config = dict(
    n_experts=64,
    experts_per_token=3,
    d_expert=160,
    d_shared_expert=0,
    routed_scale=1.73,
    balance_bias=True,
    lr_router=0.00154,
    norm_eps=1e-05,
    learning_rate=0.0041,
    max_seq_len=256,
)
Below are experts of layer 2 (counted from 0) of a mixture-of-experts language model. Rows are named router (the router's row for the expert), gate (a neuron's input weights, with its number), up (a neuron's input weights, with its number) and show model dimensions 128-191. Each number is 500 + 50 x the weight over its row's rms, rounded and kept within 0 to 999. Numbers have three digits each.
After each expert's rows: "comes after" lists some tokens at least twice as common just before its tokens as in all text. This comes from a sample of Wikipedia text that the model never trained on. Tokens count by the router's weight.

# expert 51
router:558503520480479502374481546467436448519603495585514458495508519457456509553444515461520538505465513452518435460520514547466504544537545483505405482521517405441538504432574444468424550535421514
gate0:503459519480451642548495469592475549464517525513611523501478509446519523390536478462458477459483531477513509507483491433496492511500468539595561548444462424531505511422588571473551577407432363
up0:458488558461488570535529498465443521491500442507567567575447558483577513426531501425538469514562642504429498451510542450596494562515483517543570487530528478485565530496582594466550525409469460
gate1:468512500537386508423474504520515551486497543513488488491499495502500495483548524515518510502518455531515436518530564452632504543474564524465506391547520463554597505489521517534507520381519531
up1:518495491510526456576535489379465464540436511439493519493500502449501429476500474428470407519557489687458490398470469488482462546488424531487540534545413522525509551511500500508530482464473504
gate2:507473504568529452514465465402495502484543489527471506424574524548549510497450462581495496496512480495486484479575562449497535612572585475495454495547502452418498473499485498478466520490475556
up2:530528514492495459503488471559513411506444473593479516483497446493502406546491456470535441505538464501679450382514463522486489502309596561497463496477482592514471541510561550449474501454452429
gate3:464415500564547497480455525545510507355504384442585576631558478496471458455431477529492527518437480572480557475452517506499489588526500524448529501480492441468503593409522554492546509536472473
up3:486434560556534580561488551453425546392491470538643563621516448491458469516463461508455452497450456564450696396447500500486458615524505543489468502541478432449490569447520506502497474503495425
gate4:483405473524483520478509492475452456521473521468485493436592490438461357444573627440567483507498526422455507560573521580468585470486463484487504474518453531488528589467492486509516494581489481
up4:479492459536504514399544503477432387452456412517496533470535528480519493481568536425575518494514669439500494701554565545439492506411427497489549487517497539508468495490414389519497497475482442
gate5:493485522499532557425530506508478477523500615553456518499451501558439549505393519504524500557540487545493476613585537511567543549532504515588385483507535455486499508490503520479473512459354448
up5:539489527495494462465545502481512439465463457450511502434526474483500432516578461591570441447442537459425525426639376467492518443505496483464547526494488478539436460508525569560393579510565501
gate6:523433488499575478605403476545469521451489489485493504474506459567506521535494452522510552529543536542502485447467411424572515548441467493492499481544501511581419471476417461538524501531495366
up6:562475516477378490512569488502522492500525508586516457518508503429488436514442503537508415452435493388530489512502672561518499482500501435444522663538455487505556605452531502489494515474456556
gate7:474469499500500459473596501463528447405384490496528560467494497545537483466395501435381534510503486508506514482452574418487581452529496427481470399504494476526582541526392480357492523508473546
up7:436490500543455496444659530490495436381449469506507513515486514498554409513480463503382507500521498437502513500437612670446571473521468403513484440506471487469534533489455519498515455497498483
gate8:542508512468483467480540493504501470491341491396494449512478518446553512562571559450500486523464454459568522533501480464425499483500558560375506562573528551380500520535539435520490515524515499
up8:482551516532456530493441538534483512477614561571586532554493476533499495482475493595511510589514603494449479551500594639664412513459417419590443507459501490541508567506523488508526541482484512
gate9:485484542521509527583543480590456469519457513576460500554516499527405507557615443522462508566418563410485559475438531498516521527426458454538473470431523475496494513526521603479451565467484594
up9:544529374512505499460415517453563594464504496421500499489486472473570466458381554506502517448545388541564480529566517497499616473467574526439493530588476525498467486481393471545513464536509427
gate10:492538461503465521576413463531493503455478566523590502475375493459588470537465493505504502608547494556475520446548571480516489483542433531497494511500496477478483423455595399546504594516530538
up10:497490528468509499413523582517559399562539556443565558565459547458549526478485504473515539440456496433509443548494524588502575681428551499495462607507503542488504540544473510470505498507528504
gate11:531553429553433499319529506487449456451568548536514511498564520452521491503516500521553400416589505401496542450510544484496527569480586466524526488506502544501437523412526505516466517458444401
up11:415425546457534491606449508487588572505458476520514498510465449519469489507502473499433602522442537589525464496411477530535453449667436479515510477494455438492547492598504470468604487513514540
gate12:509618444489500414572531479508554502496487473559577492541540524496532531552524497514598498448419520456538533486455413469552466492625478516455496428496489479518510478549506549583510461508435511
up12:518342453497457424439469544614542542495507542573453503540486466561577541458555430494407514428511509524492496483458527486498474519413657427535516503509539455525495566446512475554399413448593481
gate13:673505526514578471451494461489544534482495513527538495484515566481495501548469473522506509461533460544507524479540490482421442504475499519555518581520508488497501450537474488475506500625410592
up13:376502475551463470544497509528494397500519489436412487560455446514512602501569548520540513544514564529490473577516490473512578551500495686496489470458343515479469485501510491465506544385562410
gate14:483350561510542560500569505489423413538482525485534514432572479473487520519498494542449538513486479411505507458463494492499647517477481446584518541600541471417442535502501552518556553581528513
up14:461482475434560463398443578458497507502567496482483497479528505522493467521605485499522559507558437573497510458453549519526468496502407494712470453481571547499508470589474488487541546531516555
gate15:555548481522473556601481541544489513580502501519514512486433426466532476601505524470438449489561475550405510515469526541560477422437465492487481478594489392503470442523502485525369511577487472
up15:453575588518501549615512500438451540460515495541526496473545364501522506508479481477476464413618497555430481456442519513547581448586506546449680449569536520530524445501482491537439512478393457
comes after: "0", "1", "8", "9", "2", "7"

# expert 24
router:466467585475536486449503563512437461428588490512530379511422437496487572565523493471554491408504450519535420525456479563522502566544497539516483394499472488548485503474563517477447527463493467
gate0:504562508512525477446543473585524549501540423417488563467451507491488482449533557445452521591516469472479565481499481505559484469455497483531540500472507485481561524491547466555547579552443600
up0:417533547433486546530481550490548504649545555497449552455601568523437522551500578541506540472492734530520490419521515530446542519548505578487493503489555530551546507488455564572489484446514406
gate1:529501460508558548544521413529424512526525455498464520457529497474498460511599541409551488498481572580488550546474517452509375487491482442522427452516479613423520345464505556571545500556474486
up1:490511451446540495501497498479480531497485496492500534478431483474508516530563499484510510592534602721468520492502470509536429518465492502571502489510443524462491457467486499481550467545538555
gate2:501518564439410533525590529507494480510693526468422476488508402494446473547475495511550506437597530602515589524391540462539486526480484507504526410487501468582595454435431530564470449504496484
up2:567518564438438524527564532490434510498428410490450516529504437533501443553407499610471466493573510498627513524420596517564480543515492460464536443483446508580514502514450497491561500447496497
gate3:501491565505480489529499459656435585490510474509518406527510532370497646556477563535558420506501500489522476498450427479477459465479508468430515434492547508451524491469536551554499559564562566
up3:609431559509533457497504390482519401567418451477363566501458513543516408508549441424515532522501477493572710503500544507533493498504526449521501487459454491521483483512572493550508474435501389
gate4:497495486465521507521572463420507463551512549517516468462551416526509434502505500511491448507497588501502574408514427487512490500484461483515433501516485495488454499429511469487451453514415534
up4:472514491517495569418429551504478448519502539439505505495460541512528462501562522505411571413497582516490525670541433496526385512568428493550496499496513420524378549568473402392490468489419449
gate5:496484509464487525470535539533491546548412569500526498493630523429499364455496490513498478528433453577494434569501497517460568447437426493409450461510459610498575467392438450487501503523499499
up5:588493532534438535524463513495518420480551478517488498498518430508351538427542553462471523473552512342498509493595530395514435571492482417445519548459501459511593570487521553426471636527529446
gate6:460500516475516511541545480560503574475470536473525440535419521440536557499506496516512462408512482493473508501431468518462579499413470519430516462487592485529495576641536446497506480475551475
up6:531521499508488486452450517460496445522519475517438549462598495554478474499500535491493548592471520511513494500553693499541404500591551464573486535539409525487502461358498546488500542491480509
gate7:430365545509493495502411422470455487512499479489455477485472600522526521623488495531480497488442544522490496562477563468533495541477552458567432370458504499468502469505489506499616607532473494
up7:462437653505385513603483424517509536564522563542411496500475593546527534511447606510499490503459455531499502570542554728474451490502503539477479493575570502488587409522523457470419513515492499
gate8:510504553538536488414518435404411483427514468476534485592464523472481550575489534348492459554572506465521475421544537439396506447534510485436494485421496592501489445446515541491532520498515497
up8:495489494476450490514489573524530513548563514537492557451510465534526452496497478563493519499428464539476530553479438531816510570493452541544514532575466423485559504544403500514475506507502497
gate9:530477574573434489499436510441575464506498496426492526496512496479437721501503418531532551550393495531589489509519512432523393521522489454499538513502470531502495477499565522598454558519497536
up9:479551468479503517573535498592475578493451493548504586501499532461482491504499490491500509587578488419517515442489469450461784484595506482463338393502498505530491513467499560485515501486416520
gate10:406534429540490506512498512541465539516496501465504559509590503488550530488479498492513447469457490489501511530516547503465500448606461499509519330376522491471536453457442505471354475337576477
up10:464499480474506502452486519531468531568463450518579361496494480637510514468459558507538545535517514514492516524351474640501527693500504385537654595566465499552547519493446498510417520517615537
gate11:482484504499413415511484515485480509558425485510526478476428585463545355546482498429498502482510413512503551521492518651500504535498501493566497588503550441489560522511555503501458558562505509
up11:549518463490605527516505577525513502582449511512583491528588488537553599545592367537497533551521490446517548504453538535518335414670493489459506510482414487533442538436346454466473576503557434
gate12:546528600468504473389533470585465568496458534555423410533526599540485505565552462482544490500522477441503404494398448497440471591387443675518481464509506431538431536524505518516500609564443543
up12:523504551488503418464491495543427683440491632501450475493493560528508499620541496447637485512516476402518433472493352475465500561433548689476495502498543488552441480492494518511461589484453533
gate13:496494593499492496500516498526506431501464473403470569434481572429479390449475519514447460483536544494564469554608504486417518476489485534569485490512509496495551525514498381548529476548508388
up13:509562433566516469485440499502497536520513501520568446545500422527526534532578498484579529572451480505500510454456477498536501501545580614459494556499507483514437452488506622476497531526487590
gate14:563607506596485542507499584438479461474476506461498497493519488385493539494384493490552467584513500501560528558425496429431543474484501505508557496586494555572495432487541555530500513506427475
up14:521539519506565504509446482461430459501575448565487509466459432499488552510465464558597446446564530548565595549458464478514402533501480440753490423503547496583531466525508553511441480508538541
gate15:498485462533444556580476552501400399487461513504491489442505497506446540504506530496505537496455543402565594495399534519495469480546451498525577459412564521528497523438472503544500490479490519
up15:452490457572558490525474489526480544570510486460502526505404513534517557481484503559518479497503538524470442522546493438518526541493443408521678513596501541594493500498406504468500534533512480
comes after: " ", "1", "2", "3", ".", "4"

# expert 34
router:513410526400511480444499535429502522477564662521578469492470495399519478482453509418559463490482458484501431450493547493557465564582512530540471428569497488454403567473404448515413498529453501
gate1:463461463498589517404509499508512509614508504497573435498414420480459514463447503590609514514518488491546553485443487515598530631487441584539566448513561496572492453470424523520471574533435474
up1:468496441481510536380489497446517511618520481480590457461460508436486511494493435607595510528527485616473581506455448541575499564503441533535559472514571523484477438461464539539469508553498440
gate2:497566515532485585527529624475500518476514530432471499448499550555485555533464515507435575503457511483532557529511492409492596483533557548454438539426531503520493498415512573482455531455504542
up2:496490498472478503485523423542498475492531539581521443493431601413410519384398502519501484445528493469632464467538461494455595508561509485527400479608491502491479497522485486451505518543402495
gate3:452519515508533507483503419559446498492465514494522498507412501521500497515497581488547505454516496499586512499498543515373508498452507578439534564503630480554501636573482523613460496485509507
up3:503474440461403534386557494515542500484572466518535532532465463489452476468469456552573556623501518540475576496606559515509569461462493468540433418526503546448442489445519446488470553515506486
gate4:600497469489470503500494519457498569508476494510469478507485510532458498576601500486544429474482575502408508329506485577638579576630468569501511497435498418455517468488500493475490439505527553
up4:500433491429600495584489580519465535480507485475497500534501550445434503502566457389502523462467539439506424493518479516547510552496507594435498553515538469425520462543596490504486571500501621
gate5:457469482502434518483443476503453481510494527410575529493523481495413481512462468509442369527487473513462455557488472394490500506536465501459530491496517514572503502505457463482530503499476557
up5:489572501496502431506529521481542526500508550451453528497518428490487431563504515504550504426469481439617479525680507527509496493545498468461559422530575525608410503474445496461460485562512468
gate6:470619600533498512485517541495492583493511601507486460517516452516493456504525436502508544493416543544495469566538585500502444505619447607462407432511614501502473441494477484574476537483558513
up6:526373392483478488492493451550524459501450430520521528510550522477433500519455506513510462506579489492563466514484572486500544407389500447570576512471391552529550543529545508420502456537449459
gate7:484464465633534549495466544443456609373488518451557480479487551499536474508474491468506437438544504498452510557544446538402561480571527575447500471695451474547530499571595424519561515459462501
up7:444515575382473467589602447520595466664521502514477478499546521492484519550531519474475526517436547497484441390490548601557487480468407421542455548333542500512485492398415516532412605506526487
gate8:493451432578522555492500559502502518500468488497578509523444466495496465485523479510530507480551559471449467545500446507563641436418468462477491522496460555504519488491431532475495509459506538
up8:498387456609516636458517522340494558477456505464498482542438504517536398502519507487518475409585532496438488534542465520674504466405530440462466479511401502501542520488437498498533512476586495
gate9:531425455450507541503477565550574494447535604532446505508462500520424504526562517515511537542446494516529486567508500513489511478499545535481471505499455611468592396502500453484496504502483493
up9:558443422471526497508481524514590510486603589492399559504369497463429522514585504496447540479435505507500466565516501534507603527512575536498457500564516581459499469471482511526453477464514555
gate10:472527493439491531547503531526498503677524496512428452471570468495499457549510524526589537402488549520513475417490420482616410486492482507494465456469496649501508520445450490461572476426424529
up10:536497488532473457469478399479543438423520495562503467468477467475452486428498492524571548433507599517449574482600462395471546592427528376534497491512477469633500540437537479540529499537484491
gate11:517501519552475500354454458431445566519422465509512514515441541470465536429534456423496488494489483420502468558514504471495385501488403545459369531512495537396472483605469495504542609480450500
up11:503551445491535495621450571516477391452529510482570446471563470457509499536421491478480532460503496526530542389520513545514591497764652496536559516497518520482523498430501490493527447486579529
gate12:643501530455449512418517431450644474486510476444504561509515471503455671509471492521499561554500534454462477458504488547505562550566504506454509527571545507534567516485405508493476404527415498
up12:614482501457484565394524501407568393516490495499486561555504471482463599501461479484552574523508568422500459427526466594499491500517710485477505488551502459543530504564475466442514466498501485
gate13:517513514520449585532458561495497559459524512507529635550499449494533498519530614493529507545580573516499501534504542454476433486561491503544481486463518509522475509571446536470483468572507503
up13:510500495485482508536436566512492572496547514494565659541500394491548529524534550498543507552531528510543476533498552403470379515503505642536477480451493504506442503537482526514485467536531502
gate14:502523517418561395488476546467498474378591495470589471396544467471567460487481417603509508625406453432524460486447492581553500503572512499496488475504541503556440454467480482501463512480607459
up14:520500508433547379492501538453499468428615472498614463437537521472578478458519407560498528634425425465506512499459476541605501499586587475759494451514525477538427493458507518503467492485570454
gate15:529472523499460485501535427558468519527411534452447493486587406503503527607518512496580384499476507522411376513522520517533501527496458383434586512557510535453486533550471508491514550500545499
up15:571581485501504464512373507455414505504515489455568547487476549614554486464461452483522611446523512494635507516492483481509502488503536410558621398484503487507536435528601481500451532502476533
gate16:533521540566591427514479549509399555598520483575369605584509495479584523467496621418502478549536501536451511467452540541411498514527524504409604509524446499469534606490488454514472448530518500
up16:512523511594618443565521535530394514526513473563413572515552530472588501505475575409515493566549534493473537504460532511439500570503474475380550780523413519490527568500488427469460380497504497
comes after: " |", "|", ";", ",", ":", " in"

# expert 9
router:482461557476507469433460502521422430432562428516544440499438530424426496540466448403577506459505536573535441493472530606481471486517577519497493395517531444465535501518538475507457512520420492
gate1:461485518488533544476465548448498461584539538496537553371416478557480554544508498501509553504522528476562506459525526397483513599495463440559474501502563508504523619450536540490383500532497493
up1:571451510359566509506499499496481495438467508463506503560530505494424459480411479387464456605492479686473514432490504479490513479486587427494492440498520525493556503556480498508467491517527539
gate2:556499545452465602535493540543458464477512559409525383468496570503447478449454442539462487541509506451578496491468455412528536512450487524491536500569500458545503533496539521564519475395499560
up2:444576413502480534450485473500472542498501498576487541584470461521521582561530534428562521437483508567660548507556620553480459514556531493479503535493529502452463503454502452459473481551533488
gate3:500608468536420519447488504405555431459502619447489480496565482600468561504510505521490510611434610514502567454473489571552556533456497536490515492501466485551471504498514502459500477499502527
up3:528537537431480434427547520529518459361543494486467487521571564498456498500493474439492513524468567539500787423406487495600609507484431551499489419503473491458450465515565517479538498488452514
gate4:513490451501604470409502512544509472496557521478567430475573488500449497516411476486489519485483471505454461448429503479452465524497648463466586465454429512438445455563502511502464509543485471
up4:474440469501650454410476502573502434405417496418556513498578459454395518490465503489532573530428505444497495647546491543423570471509517519453502434469462512474517507500464619537554510420540479
gate5:468575447563532468495535493476552496477541407548428449464489508525493597485609421493473497479489527460340508456421552595624480483442517493434505422469459509492513575508489574603490484523529515
up5:554502500502548484562475521494537470467514499583509484503511598517540535489500482485484494458391517586436483575598634588532484498487485536532438463525495393433461621484482543634474485481521499
gate6:551468453502467579512525554475549581594444573498466549461485538501429540529616615626516481529494505438454540455517531494469565513528507475519459481474495496514442341354490526460396512373572508
up6:495510478534389532408476427519450472514551518507507520469473527506468392462531453564504529472477510558494453511475768471526462612515486510613463495476462512412502490575499486512601499498461490
gate7:454515563564398510382516490484533424484503550392459500524485557413540481447566492497475527501579487523503506451509517502454509442600619498462397437540571557451490563512415502501557509560506486
up7:477433477448597497564503542452462592499486486628544511515496482537476517549444480561512388489417472503573541431563500600523532598415387516440578538441415417499395510500563492441389501503487548
gate8:499561432476507610525436468533571536431502562485489607499544490538488617472493462433425504588536493504495462498462488471502510551474522363474484446532517417519602507485477584473500444507498556
up8:500483559547500422536512485415388424492488487474502353520488467506540445503539579503538425457551511520445386470465494519564547450499479566473538502493498515445492514482474440524536535491516503
gate9:522540576490509508520492442516485520502587373523482513579536506524453511420522594428512472504424464502573508429502483428487575486504470438574530445571519475507425449472508508517520485461522532
up9:543541542487489425575497500619538495410490532553529524502434452527517576443536527504448466533437501401481495509498422550479661596396435551511500549439477441497468499443488496461501421537550495
gate10:517444526519492503500496459552442461459453457451514530531526592581431478552474502450527483526423522575541496482501441481499525498437466563472468551558491556429478496525539547455550491546524482
up10:563504517468500457452504479499491486572539476563492498501523472398488467416510510460497557488470471502522418477395511487462334721554502526505484496515481435489522440501496481462472510418486485
gate11:560524509468510472570455516497451534518512534519602611524521508501459422489433498416546515550528545504477504521581491466530530511511531519467481481502521400477560395518491547405544508428405617
up11:490481509541488502421599445488533425498426561477375440512472418459478500484571449640385521472500505453508496487495456500489464501675437498520465527496422589613463518508501498581493458549527479
gate12:457501442535505435513498527527453529529499499481500490582454473486514553513480534502538438378457514390498499548593500480501564586579495483479453464407575475435484500520497498504542493510532568
up12:472499454498486446500529496532470545501457541483414487639527458504528546501487554571555445457483539446481518566581501476515590551593728481477426476438565475402498517479498491520553513555540618
gate13:618485529481481457509502451574516429582487473449513437512480595491455535459461399474493501464477563517470432500496490522529653489542522519534490501573527495487551513509507491597487492450477494
up13:651428495508511506582458578515504371532442493475444439499527497486524577478574584469384398518505546506616432612533521484566514491505497630578514481508523476508435598474511514495505545475567535
gate14:490504491570496516478487513501480524519408487519467491529500411536498574534520524510550486458516514429521500501526494509505513611499450508558522497428481480502646438467486534477443469493472467
up14:498528527491458482466467485545469500479501431566547429536424480559479500508502504494491482485530469488533496504499468530466621619484512524648500480444464523436621437483475478562497445474504497
gate15:494440499488454510462498533562415466492404456483517491610446522454453561642502425450471486487469561501504497481623478486411492486558533502544534493530520610478613534504493562452483495572487450
up15:507480468490487567522485487478486508484626568506489495448621518517516457474543542534532541455538500470506490496508504500510517453380499498410632534651468525589439478542507510503451524535557493
gate16:486461545554457444539484555537500538458517558521502581524526464511501344514502506525484518495518487537454468489499434505438407546601532496519502476489482391625481464534530479532472494407482393
up16:537583415520490571479569455459504446492506514460501451499462585451426609515523504490420513560512550437539560487531534493581551440492494394537513653492540520346398570485547547504654500501513538
comes after: "1", "2", "0", "8", "9", "5"

# expert 20
router:562534529407517470489515505465505507479525517540570425482464517495478510518462545452568537455534523522527357545485468454528524499547495483461485381533476441552414570491475414485455548526433469
gate0:568502491461542500433503552473488535521572513424493501502533499549505576504481509464601567478584488601499515374511501528544447631462467430506505379509507491473572464478456521465511498493470560
up0:553501509450548494408492584535524511513530468466516475431506456536474523488460449453487535447586720519501522400465545467651490611443493437499511446506463399557473452488502520487600516428494598
gate1:530496535491541503616476435507472525520515423439545514493407500534499539560476497496470544505495544475464495395396438528521413555503472416366498474540558537448474493409501528471423433469486465
up1:427443483477437441540517468536553530478569508499593514379500466521530505443496501420542476502497483734488519471464543606510501509465594365446551453541524480396476567605449384545532381501478427
gate2:478556552568483627497441519505522498413426454483554503531544522457417469513523546498526546506505493457492502491523528475466500444544474513504458501518406421486470365506468421460425524469416477
up2:431482514500530498527481524509543494407443460511499486555568515422451511500590526553514503498543519486693543503505484512494494522589375486483442510546475379505493545556497507521474528493481408
gate3:564547360504556530500502480530446529553550514489440485467498386596459538431506499575517522513489512532498490592504479429436503521549501583494465538535452537541512492384552501499459434550491541
up3:502546459480556493501509473535448516585504496507436501494498365592426562450530507517559504444480517499498625578483479467446517506566485541486500534531476527568528479381521447501494400568504545
gate4:483500443529447512469534478423574521545503539499489509522480436471554468476467594502561454441471552435499472497471501521486479476476520527542499616472520539498487526518491499563459436467539533
up4:504527380522369449515568520510501446442549492531484528496453558560553486572446525435476490514477479403423478685528563494494514405448489529499471501402498533495475510469525431495533505503450536
gate5:476439507584612494487527380575438536449485551489507422515442392504576501512591492480496590430595405500452461444433495482444473494419391464504458501647510475528536501512370475419499475440498534
up5:559507497440454601508420536506611531562530461534479509450592515390528466475501542610419543485475535456512536624761528505486530425521633593461513455451535556489424489474513457475496499432474418
gate6:610496488372585542484516493462545500537571497528407547516446493508487505439475494484538419471522604556510497650568569590417535570582558460485495391490522564543423567396462462421486543384489494
up6:434483482704419531468496508510406587336462562507507487455525518535497485449531495522495531571545418486573390419564627443543464498482471505505533642499493492346486432515591465521504490522492517
gate7:495615378466463437510530338469544577431418547458502546467415466476555500395472512619477494494497494393445465504543500536434494507462513518443517490514513343492543470473553500495525572520499509
up7:485468598535506539526495554475460464527542474619555432505606528545388477567440489390519526492516514597588523472505504657562499489515425475628394509488525574499483532526488472490490441501506504
gate8:503532493499572441485547505485582457512452527515522534473464464517498504401427507483539633516492496512572479564481426409503568422434513518501607520527502588623514520414477483524510490500442494
up8:508470500471499502511438552500423503434509498490496478509570534590458496585538502511454423427475501528478513407462499535705400591542504506500416501463505451438499444482531528504516464461618475
gate9:410526447515474499458499470528530501565394523546526555509479491424494507430480482483487371499457634454437506513404480477533503499464485450458447451518542465539498594457482498537531497543507561
up9:493475557440517513465466422516474499429515484486510459508552504576483442560521518498526630483516411499528484515562582501420530507499518548547532538462458498459510451571562440494427508469487437
gate10:523420564546518563574506460550583506516505585508541514484455504517547476496506481503499555498531506516515473454458483506527424515567519495514485576372483537500594546458478495501401345557496488
up10:431499384542401495527498543391462518523524480491446519497513481506487500487472532520504539484459522499500546519469558518427607734405516466537471451491577490448474419543493483582523616497498468
gate11:569499444476404511544502510455500448538437543491504383494589474514468475523506508395445476536500619588480534470494503558524466451469446564478501481536490562417415464494698494470607567475519504
up11:427520539523547602502499496586522522518550495491473569415428551509546592483505448601532476497493460456484501517527589449483501519722582493529525530529506499585578503485351450497453479517360461
gate12:483496442359444468512496382457611535442475558520516448499535500581509518469484508422513525517450455496561530500472515508498526495485523454478420517550397490398515569417538559508500592540492587
up12:511545480454460511498511522456473461469494478507500505562586493502494545418538502558538455485495481576586602452521513598409427422517597488480459488573457435452509564498467550428512498461514452
gate13:512501516519507518451503501508428489533471473528525484423508506449468512493552477579538518516497527518466437526501480484548499540546526483560495441467542408549429503530496530499582555488500499
up13:497506480467499497514513517454579510465570479500469503596440513499502496603402494421510501512521479500501595401486510487506486398541452687442473516500499513455502507490527500577411524518516519
gate14:488549496626489461509524462503468469472531550531402540468546523537504479581499505498421488408504476546502499502484455505554519398493487500480492515505470495453475549527473423507509492534521489
up14:483572556570500385510518544449459507422506529635499604513573504498500508551427499500425529396486400510502492529494478456553503463491515508661544514542500508537537485496412490464501509548516518
gate15:544521520405474522486503388552532569517576501486509509535515429517513513513553556442441506534459340529507479471501448534502513479503441494439395506496582523496483558582489501465505528572519479
up15:520425508450453499461496422480455452547549453448485511484452477507502502495429552391429510504514414490523561503509475534518442607529493392525663484400483500496511602492500491543482548564512471
comes after: " the", " a", " and", " to", " of", " was"

# expert 33
router:536472510387572470475425486484510469449555527507541421498464528432451513508438540471490470468459449509540441508523486509545504552608493492447479417527457500520426522459485487467390473549434440
gate0:485453552518433501515494587529568493497505502590573397435555503484501507340481497463519538378506560498492491448569448489496501497510491468453484597456619478536522542503497617583478579523493450
up0:525421593567516501561450601581535511534494411536535487443491500453493445405540511469596595397528736492427500396553515386490522529501540507375517546470552485598511528446437644595514602468498461
gate1:465558475546554399499392537363470473478542503590453522490461575458499356506390497471508469480502443571501515509567599495516538461455514535519462516500429505506540485494511476491535503542507464
up1:489438450450512509484494452638570503541436500476547522464450496513502544499513522494518499460408468723597474492556567488470459586440504507538522554439492483490537549458505495471498480499530530
gate2:479483512527445481500429497462550514499499530464500425523496518391491478495528622489557504519549541418529550498522574503491517464542436496505548502389509553555416629501476577505477416542513500
up2:451445464501523447505509376441543522527503492439464487501391499464559509499509549566557538442550590437681472494542516466451574552549425508506524485456537575580400560527469546642509517489465505
gate3:501428508459507508509500543553524509378567463407547480504500574511538597511503561441569509439496501490444514524496491510473537477491423517528375454432465476511451493505386548499514504520509544
up3:383579611622462459505575450431473452544536495642464620545494483432426424500544459498468483536417471523529679439500502455523484501527594462455545493513506506502467502487528478499427452477498533
gate4:500504491557527469417465502562494424504499515529430510504537487481503506478555496485567527540504500482478552493469536520506462488494535453487580505568520544520545554548534509555590467467463492
up4:563504507523539459486518525538455462464543515566476530554505522527468489509580536477516508505514502497441488612485527521494438437503524406501470459518529587517570627586465489506588491500480454
gate5:483536513560488541497446458401586429521500470511511441521527502507511486479460491533533512490602515508618389448502467519512576497645461440456547545537497653587555430497500504457411501456452532
up5:480525420524433475496470500517594425512485527575459501495501507442570442644464497503556470515459502454515510459630577481538481586505495553438486533503495449500489516572493528383452513473552507
gate6:434517392478463576440520471510564473524442565482470465486458517449488446455562570482530443538398545496510498480485491471509511477508478499512559522502525481475369553467530540495503536490525492
up6:535456563481511466537479512510421506466552432502520551494564451610475589517432398512413557491571484473481494509499715507465484487499508544445471475475516500583615458517443488516495389453448510
gate7:476500529493484525533492503606517418496456480505520528513466519404497488499464473550401463564498462516490559483478533486438511503609390546386437467502498391442475507460498471567505574519484547
up7:643507646551514500397430546470519511566524498456459440491534602505579504542538495485484511491524553449384478446452386689433480512493431474550479524509473522539573485526427524504567492493505437
gate8:499325479507469493540555351524497458504497501417509462517637536467506482477521461478551465506533439416513509509531560497496494462474509531404494472532501514558454595498521483509530538506495387
up8:454615490489616503497356616416481504441508495584485542488404456564443516575496500547420577505450578565418489483500444478641661539485418479613496519469597473437529520507479633506455459499524569
gate9:446514548487502506551535488537495531486472578501453538517549458500568402462464526550467413340443581500524480541577514462430470499570425471514499550523486455563518500498514364502503444558461482
up9:505525499487493559365462482482514664514482527492479368501471517479532479483552472535516416556552501388458462553486613467459680448339520424512499546500510456421556453443561416564422516499472407
gate10:507534575390518576500610506543459414472524552494552497461479540569487522493498506498474440500488550503540491466552614479475471503411480483501491527497438518512461513480518469401485499570500464
up10:442507460435514513523502502571487389540494468550486403567530491486517546499499612470544483377560469520509481339500446484534512657572496531587495496482523526452436541572520501442378519483492463
gate11:467488531505522500497497469356505523667506600507503513446434501556560580451476449502490506579435500507503539644503564414521525460467515448617502507398607502462486526468486515489557494483599448
up11:555547462448572430478492479332463516541496544570463560509452487479500475489341469519461441488487487545568605526494469497556536523646509505531547507520568538540467572485452490491554465539456465
gate12:424555472450474562489440493441510596511494475495493497589538507514520519497469513449336505512494462484450481457522501484504593439505569537444498494449430578452454510452444464469416515511455530
up12:473528401467470477552377446430501505498508511496544397511545458494502511526512524507421412511517573437494472456469526570443518484516732590385546515445461515464549563455492498437451513493459501
gate13:500487527541406580498496626461492560500463431487520673448435590533458500469465502447554428478476481480536502513617421466379412510573467569506551519495529498423551496439478501540470390405554496
up13:581485587494479508473471532501538458419469505508508510488500499482501566524478500505503496493486563575584500491396538577494512522516528530511466425464450461538498405463522473483539500436420540
gate14:528506514508494430494468542462458503515494595519549429486501475482414527541516567506460495462574650456439555553510435491464530448573480465471407517566577548525537436605458494553430439495479474
up14:529603510489521474446473506457505495501538612511597407517468405461463527528498509518467476393559617442434586529511485511497585499559504506644453514496610556533517487565442449550480372501475462
gate15:526442437461500516551475590603497575443500534499469422508501404501410494529553509407482591534499554421581501514515427505564508548399520456528539506463460543467577588492508584443603520523479541
up15:519469473516496450551505398532483363472499468544476528533510567507509541501492508444521480562503515588448525408561486491511576574486450608496695514511498441389503504568370554505544502539523523
comes after: " the", " a", " and", " to", " was", " of"